Weights of a small mixture-of-experts language model, trained from scratch on English Wikipedia: 307M tokens.
Below are experts of layer 4 (counted from 0) of a mixture-of-experts language model. Rows are named router (the router's row for the expert) and show model dimensions 0-223. Each number is 128 + 24 x the weight over its row's rms, rounded and kept within 0 to 255. Numbers have three digits each.
After each expert's rows: "raises" lists some tokens whose logits its average output raises strongly, later layers aside. This comes from a sample of Wikipedia text that the model never trained on.

# expert 5
router:103144141105153093108131142166110120158167109103136146133159165146170104133106145113142116106146119148151164101150095074174111088098096130143152087107146101101156128164126149114164138137104132122095188122134151107125125140094121140122134135157116151092138102138113113098098124083100112090105122123136118115143108126120081114093109169123150127156133092096144120157146115114134129142160112145120135145136104162151119118123145105122107160126132113149150119135155151090049132124127130140131116081124163107130131091147162117133110120114152107108161114093118117125159132079182165151057130160097152127161093140134146132142141146160133137139138175151100111113130169133093094116144
raises: " in", ",", "-", " ", " a", " and"

# expert 34
router:116182148098141120116105156131108127138134097134133120129147122129119139119116177163158144091070125164154141118143113120123106107105086162136122063165098119114168172144110173126167164145133136121109187149158162136135112109105140118156144153123151116127145076104094107119124134087128134109105119148147133163121109133109096092093099127062180118164149102126128145126173098127130162188155144117125125136145136144134132109109113157102138169115133107119130150148144106125085123121128136134085143131147160094124122105146165110126107120125189136111128101121095148119133133102129125142108088173137150124142101128148154136127145145158143168119120179137108113095080144167140128114111
raises: " ", ",", "\n"

# expert 61
router:075133151117100116130120140166113123137156133146113098127065108141172094111094157140152135136122146136155142100111121111115092102111108168152143115158128098112153166167133188097143148141133119140147125111141160183160119121105147138183149080154113118120179142142096133104131140085098127081110128147163081117089104178117104086138129137134158110139121096115144099165123080131143154173138144149114138163144137170105123116137121136101102128120111156132167142142147145099104132099103148130103114153122119118117139110144161131105124117090152105121146107113133118133159121135157164115084110096096139125152126088174159135135111129123133143188152125164115091152121130151136108118141
raises: ";", " (", " and", " |", ",", "\n"

# expert 58
router:090146129130094087143109141147107149170173129143118097120137127144145129101095159151136136118159132143147127110149153094100083105103104167148112092153119108106199138171147157121160129145093109130149124112144157151097139147117141138145149089103142113116166134135139159160105109092125140062132111170127096165102124145115107128102127138139150073156115098107148111117142107135155178162166171128128109151132128147118143116137124137127125125087107089145121135167140137131100142110137122123074137144146135089104140073160116157124112113132158092107132096093122112120166112108125158137117092132107122101175109106126196138152123114146138173168168127180126132131138122130116125124134
raises: ",", " until", " which"

# expert 9
router:124135154112128129112113139142102113130120139146110112159090104154150139094111141138148102099121156150143119116136119098138105113103087150136133095100118163108167126135100167095150163165112142184119144146107174125163145128113148140143118064120077093103162098130080141169153136100104163106146109157173094133124110143100126143122109150113129121144100089123113132099142092128153159142166105089139125142139141165142131070102116157135115117128096130126140099150127155090112151102147128123105102126149156103091155075140147135131139118153144102123130089113133115107153131087109126117090077131114106143133118117143167117099142163150162120142132151196094128101115158171164096136115
raises: ",", ".", "-", " and", "'", " to"

# expert 40
router:105134170063108117105121153116110100130158140111111101126150152143123136114091168133155117135150089157151135097149105126129106135142079157146147114091137129120159155153125166097134136147111137148125148119141168127156137138086101118192120130160123097125160100124120112119116118065126117092128119127169120174098115166117111100118153112094149144171122089127142110137144121116138098154148094131122123134131101165146114125122103143121145164151121096157120138144161147121089129101129119075135148140125164113132138094166137123136076110128118082115140095094091134124155114107184147143078122155120145142152104132142163133133141122178173146116125130163100131110142172167097112155080
raises: "–19", "===", " and", "\n", " &", "=="

# expert 15
router:117144147084146144125112114153136115114155149128109129138110155135145122132114155099118104128133099137154148144130078116149110089094115147084106126123153118111173192147112177126154138156128126169101144141119169185171189116103168143123142122143133150093123090139069140109096117104085117087086109151115137069125114124090102134127107142097130075139106110143115119146138120155135141167141149117122146159125143148090116111120135113078124141125137114142121123123151142112077115098117153123129140123167120109134123099140176111119122126131158129118130097109112113125141102074130180127058136149120176118119109135153141117109141145154132156126131128175112165128138127172125090092134
raises: ",", " in", " under", ")", " at", "."

# expert 56
router:117160162099121144129143192151130129098126160128112135146125111173127134112153120133121134129143135116123131119126105094130112108151106146145105090130158138087174126138114154126138100169095113152101133127120136135124133102107144131119119106119070116116161093133092144123113135074119163076137125133176099134138136146083087150080104169116098094145111103113141106126178123117148149161140107093140093132124128181128135076086152152102094146158120127161159102103145207138085131141131139089112123143109133107113153095172139121133127137142133150130137106085116156098141116076113134146114079122133133108144122157155157130122128095140181167120125143168136143120116117163101115120132
raises: " and", " in", ",", " at", " –", ";"

# expert 18
router:082137158140109108149090145191091122182126143158131070139121140147137160107094147124134124114123117172145144126139131098138091113103105189149135096133141140131177127138136160127131134165118116139147140127131169128119137150103131114171141105128129118137160121123098143138104136098120127042155103176144094157091114147091109128122139148128139087130106084122135072110116087138163153137139158114128086149141125159137089110146115156102131120119111110118121121141129147110108165125140140104122130122151126092127151090136138152111108104141135071103144123085115117118159095124149204141115088121115135132178108097150147140132108113159128156138119118169130123104162108156134096133126
raises: "s", " |", "-", " and", " as"

# expert 23
router:102161156091133136119100157180116149181122127141113101148137152148150155116129151121135135121115121156109146166139089087123119100096115147129107128136141120146171130138133146111139173154109078179086133157112163118142192145080162106202132113124100108113160134097106138121134106117140157100152106165138085118130147134091099130112080133113141103096108107161086106107120118098105150130138165112142107142158095170124141132119136101094128153122135125126111141132131137102136125105108140116134112109133150134132102069153128159137117113167169124121131121112100129117155109129148159127114147136122172144121122112149191132095121156110143169138148144173152164102158124175132086111121
raises: "---|---|---|---|", " run", " given"

# expert 53
router:085157142106142151117072131146100129147162147140137083116143163159195126115110155123161154130130142164123146170121131106109126083105091163116120102150135116120166161124173155119155155136139131150137116113092144141167151167117165154186152116183108120102139101121111154079150130089107117099123140151139117144101129162097087088115120119139125130123126086123100084087103102121156164170139141105115105117131142146130130111124145133092120129147110141127153143146168180118111149091080150120109136154123133118142123087180129142143138120099154114117132091113139095131152107131124176122115138103081178135143121135142139105122133119127152136134164128156135105105146165142133101097112
raises: " a", " one", " the", " all"

# expert 29
router:101145150100090112088108190156121099117124155139070091174124141114162149099132147130167104108130089138145151131139073125155133145111138182135114140126157143104153136122153162127156156145127129194102158146122159175151156153086131123165122125165086093092161132134100136144140105119099140087129111168118124120118127136128103157122126168132121116129087091122100122129122087114129131123144119111157147152177121175141120083122131144115110110175123112130137110127159125115101144132147156128122130131170112129145188129154141123108118098148143117106139128133071097103148105088133177112101130137141156142124115095153157112117138123140157172144154151135130085126123133151129106091122
raises: "e", " ", ","

# expert 39
router:098149144089103100142100169164114138169166125129108135149120104150169135120143159125148128135135147150139153115109100122114084124118128186132094092120116090085148146184105154098136172148125127136115130140117171153143135147115130134161117112129106114123160106121080122111104100103115119084093115156152114125102120168080090124137122149121120103127124072128103092176133093112102146156156152126101120133169144178101141112114129117136114146150120106114135139166163140082095137109114152130109138142128106131123125121127134157120125107151134061100170105126093110135136102124148162125089109119116156127095148111150171155130114133143110150114165143154153138110165121176122064106146
raises: " of", "-", " ", ".", "'", ","

# expert 32
router:114153128111098112087087149153121143143132138133150086140137123135172116115100161166149139089106143148138135096116130107139129097131085178136139107154148132112175126146114145110169132172105119155145150127136154153144111132069157136141109094129111133091170113146113132136156119063112164093084104144147118166115095129123115110077130128127144119157125081112145120113114105149141180155147137106116125100151139172141136112127122142107120137149105133116137142146157117130094153118142159129082129146162139107125149103166155154122137125126156125132143103113101118117175079101103154149103077152107159116148106141167190153137126125147148142132152134197104115108085155156119119097140
raises: ".", " other", " themselves", " -"

# expert 41
router:088131166120119100116143146159108101109162145105138128135136125167121150114111159119131141134141075145147143115138073142139098106098095148145128121127121105121161152162139184104159163143150150113117162125117157164151137115116129111162109140202143103115175103136146111117123116053151083083122126127188127138106093157144112102136125152096147126169128107103142114150173107111174141189127115094137131150149117144117102098114109118090129160136100130141133128135131150122098122124114161073108127133129128117143121103166161087121097128135143120131114137086096149138133142116151111151080111160126133132182090089165150141129158143135133143133119143131108118133092160136100113147115
raises: " in", " that", " |", " as", ";", ","

# expert 63
router:117129135121150097100120166147117108137134150144127094127148130157141164123102139110146144125125123147140130110133082100160105106140078150167158105102145136129147139138124152114151155152114161143099173122144140139132118151095121124173131121168112074116155086140136097110110125060116122077109133160171106135113096135110106146099117157101124141157121099126136139134169142109154111152150146120135128159126103177144111123094147114121125128175134128146138109121168142128102137111117164099119108146113166138152163105175153125131073105112139094089142113107110144133151115110165173153077109165131141160168076109158142136139149123194152153132136170129105095125134171169102125128124
raises: ",", "s", " and", "-", ".", " in"

# expert 62
router:096151154107093134130099147167129132137132132087133118132138125109169131115114138139167113135139102129143136106126095120110100089119111163131102122124151118112176154172090181141145137151116114154120124142110148185170143112088133131165130139124130133131150107139079119114121102099112127082104098145128131101117091157120093108106133183144111102116115108106127114165116120161122149147121113094112138139178155165063143113128144160100117164161116092120091139139152154112074123099150141121137166114170113103116122120144155137116112114152151098119127092105081121123144090097125172128084129162107155124135112130146172154128126110138132168120133141173141124117135109195119094090157
raises: " (", " ", "-", " and", " in", "."

# expert 14
router:091158135071110119099094133121128123143134124100119121135139152128125120122110143126161133135123125145131135113109122096131100141123080164149134123106140119104177141166101146127161114134083093136128145160118164145150124101097121137163124132133134114120144116125105107128113124110122142099083133173174085137123106135088094134095104164106126126127115121151130093116122141139119123138139135109116138144119135172102137124106163191134127149162132091146127152147160163095094143110169142084116144122126120125148115063154144141132086135125138096127174108114097090149170083091137184128086124123106165135136098128153162130126139116146179162136115154191125125126146136217112107121099
raises: "-", ".", "–", "'", "===", " "

# expert 59
router:109145157122155122094107156134126117130138131130126126148139148127160118118100153099149116101145123132135151102137080099168130119125097134129150085128135131103165126142159175095167131173122156159133163150089181141160169156076154136105136115160103128053149130143105155138152124084093093105112125127129128122105082149084099136091112142109162097146112097125112102097135115118163125185149144109141127140145138178151103114109108112076123143124128130171138116137129165098118108122109114112119108118142136086150140068160163104115133121120168143132126106138118122129143096116132171107099124128090169137162107140166147117149120117158146143154146137164131104113092144134112113083112
raises: " were", " are", " include"

# expert 54
router:115164148108147131113114148155111113141148141105130133152132161130157119167130139110127117098107096118165151124138102099148102083120098141092111098126113117092175141140154156100183118146109140153118142136122196169157178122102171129105130118159111122079121106136097130122141137108079119090105125151126118095128087128098112127121078182073136081161118125127115106114143113145159135185140136122115149130159142147112114104110121143091109149106136135133127154119144157115069106122131142091103151099150137100143141097164151106139147129118161133131138102114118134123148095091125174131079121161131148094120104139151161140136142127167122144116170173145128134112096152159121094093124
raises: ".", ";", "-"

# expert 24
router:101154130104118126088129128142133134138162150143141108138132154163174136114109175134145136117134126155151156120137103108155072107113065157130142128123154108128139117135126178092158148136111152147108150092107123136127162134091131115160118114147130099143150108141126131108110114066112154094117120132164129153081120131112147114117108131097148145169141095137141110106167118126154108142146130115135116129140097153138093116123137129130122120173126104150134102128156143144075148121115178115106137131127156117117141096164150156137072135116130097090146098117086144133156110102181186176087133178124151145179124117169156109121166120164150135132151128158086122127133186148086100145141
raises: " (", ",", " –", " to", " and", " or"

# expert 55
router:099163165107158096143093141181112121134150109123127136140101119124124090138119170162130123095134117146153161096161107114151115097103087141132126105139100120106167164132140164099182118139139128135117155145128186141143108139099139142119129131149140120094151096136113133103132137097112126120078121123135117117114093139135131126084102162079131120147140112073118105118155123122158166192164113092132130154174165133150142064109121162110104149137097125150138167144155124106068127121117126110074132112139154102102125089156134111121124112112150138122139093124116129132151102092128134141056110138106149125132079140137159134132133153174120127153156139158091108114101129141128115100152
raises: "-", " in", "s", ",", " ", " and"

# expert 16
router:101152146113121083155109151173122125163142135154115125143135097117176110093143162158154098132141124167142140085106106114129081115086120166147106097140113121112153143148103165124136162140085116142138139125115178120140115127135143142127129138105116107109136112133085126126109123101122112103123109180127094135125115160107109109105115155129108120163130091109136113149119105130124159145158128126117129126153174165113135140081136118124120140164104081119115108173156136073056109133131138129059182149159125119108141093139136144113122123144147085128150117132075127102151112135112169116088082127110156129120090118134180135130124127161119148138155137170151129129138125150139078068124
raises: " (", " and", "/", ",", " |", " +"

# expert 17
router:082193131109107111131113192162108141147147128110102134170130147153148148119130149145127134096133121135147166161157094093140123143121114150144097061137113131109161140132113145109139133141111079134081161157128144135110150126108096107154103169125119085134128130115064109149101129088160119076137112158132107134127134140090054120116107171120145098152119077149107117130161127128113112156142151126148120121138102169141122111110166142134125130116134101122155103141122127105144132117138121104119098119158135114120131097143174132127075101111181105112174127086109130099132131098120167140123113141123160103124114123106143121102140128125137150119122174166118147122159109200121109153135
raises: "n", "na", "d"

# expert 0
router:105169133117096107131100143152129118129145160113110142164115135144130123128134153108109134115107121139155140136132071100141119117089137169126094128109140127084144176165110171078162181157087121156089167121108173148146167106100149120127130139169122118102118136151070089124087120098107100095092106152117131077118101126104101135133107143098115094160070101132123119154145115117128131151144139096128131149135154160095130125141118115089098129153132106134122135131145143092103128105122173126127168135164104109127139128122152112130120115142158093126155107112076133102146138093127177099080111116110168141102120129152153139100119146119116162142145146183143144122145128153102087103151
raises: "s", " of", ",", " and", "-", " in"

# expert 26
router:115168167104125115120116182159151142135122168118083134140107154172139124134127152116115139134146150164132148123149108069147123127117138157126113091111170142082165123147138126108132111134105094138094163111129135126105157112122139147166107141136066104095151126119109120136089096098135141099096094150138114130144104168096090165077123136123109114171137088125114127130160136133134134183150098090136085126147109169119139094070128149130103155129112134139174105127136205121111099148141133098121125161150093107145148128148112111140118135115133137118162091110103144089142140092118122151100083132115173097121144151158149146139120095119167149108138162153142122105131130148105120130148
raises: " ", "ing", ","

# expert 30
router:118145105097107138088110133161156132103167152158080127168104150171134151152117148096155124118125109137158157099128097127132092115117136152102106106129137126111148136184126148128149156147095119124124166145103167153150117125106152135140108131143130083144111099131117118135098109102150144111126148179119119149141150110066099121131100151120103127175115102178101112101156129150119169136130141129146138115118139165118130080118120132144135121164132151130164107133153153133112123105149152104087100121145147139129121090175128140150096120104176125078168117114100104081145112114125178122103098121123215106123112130106161112091150151124150144131146152176152139124158127179139110129138
raises: "-", " and", ",", "'", "–", "."

# expert 3
router:080115119112131115154127148134090079131152131141131104132140144138152129126113150114160121103131147149162120111106121112128102111116095144120139117139128133116169138155147171118175186191138128154122118100096187154157147138108173139157156118141130105112128107152111130090109124099121131090134143169112136092118118171104086122098114159123142105138134140107099091075137149123169155189161150091161136164139149168079129115098117140077133175168145128135119133120164148120073117127114131089102127161137128111141140099130134123118133105124148119147135105088141103112179106119150188096094138105102153144142092126134146101102126157128149155138146136134107120116134109117147112101151
raises: ",", " on", ".", " in", "ing", ":"

# expert 50
router:107175136115089114093078167132125136121144141114077120163122140151155135127126136110120122117139110155140149149132089081132106148122144145142085086126126135079141116133132130096165145127109087117071169146144155135135157103157122121160117175116093088101119102109094111127093114111150124089121131176123105119143117124091068105090134150105106089137103088149090107128131112150112130137130120114164118127122141164111145114116136132134120150122126130122146122155123157118129152134152143102111127144170107124131111120116137127152110114133197102094185110108089117127144134103107162138116110145129210119110144139121171133134115136130162172139131194154154142093148142171117110144142
raises: " (", ",", " and", " he", "-", "\n"

# expert 52
router:120179131075105084134091152159111120126123128117112140147121139119144108127131152157165097140100145148121130123138137115109126147114120142136130120139137137110143135150121149106144153123073074166121134164130183122154124123120156122182145095149101112120160096136097126143157117074097163098128096164135097136112127177098117120109114155100146098096100104137108082115124140119144166144152097106116121119133127161119128125103136130151082147140101119147123166136128127072111134121114132143120145147144153092075178112182118134132090104156155072128155098137107083088127107131135110140116123125134161127142128107133199135117131151145145129132168156178109120089141093139111086102135
raises: ")", "):", "–8"

# expert 45
router:054129158144137108130096160152124123110162148133128130149113135149150159114088126115132113107148127155143136119086064146155120109132100151149141127141158131137172150143127173127153129128128116143153191136122169181141100118129121116150133103164134129142178097151135144135149130055105105074111135140134104131117082145109120108133121168133149087166127117113123130148123104106149187171137134126124126144128143165124103119090133117060129168149135127126141112149122149110083125134157145104127134134106118105132135090143131090107148114100134120135132140115100129147167116119136159119085097124112166122167081065131139157142123135138135148129115141149128085107084130160170111106110
raises: " ", ",", " |", "."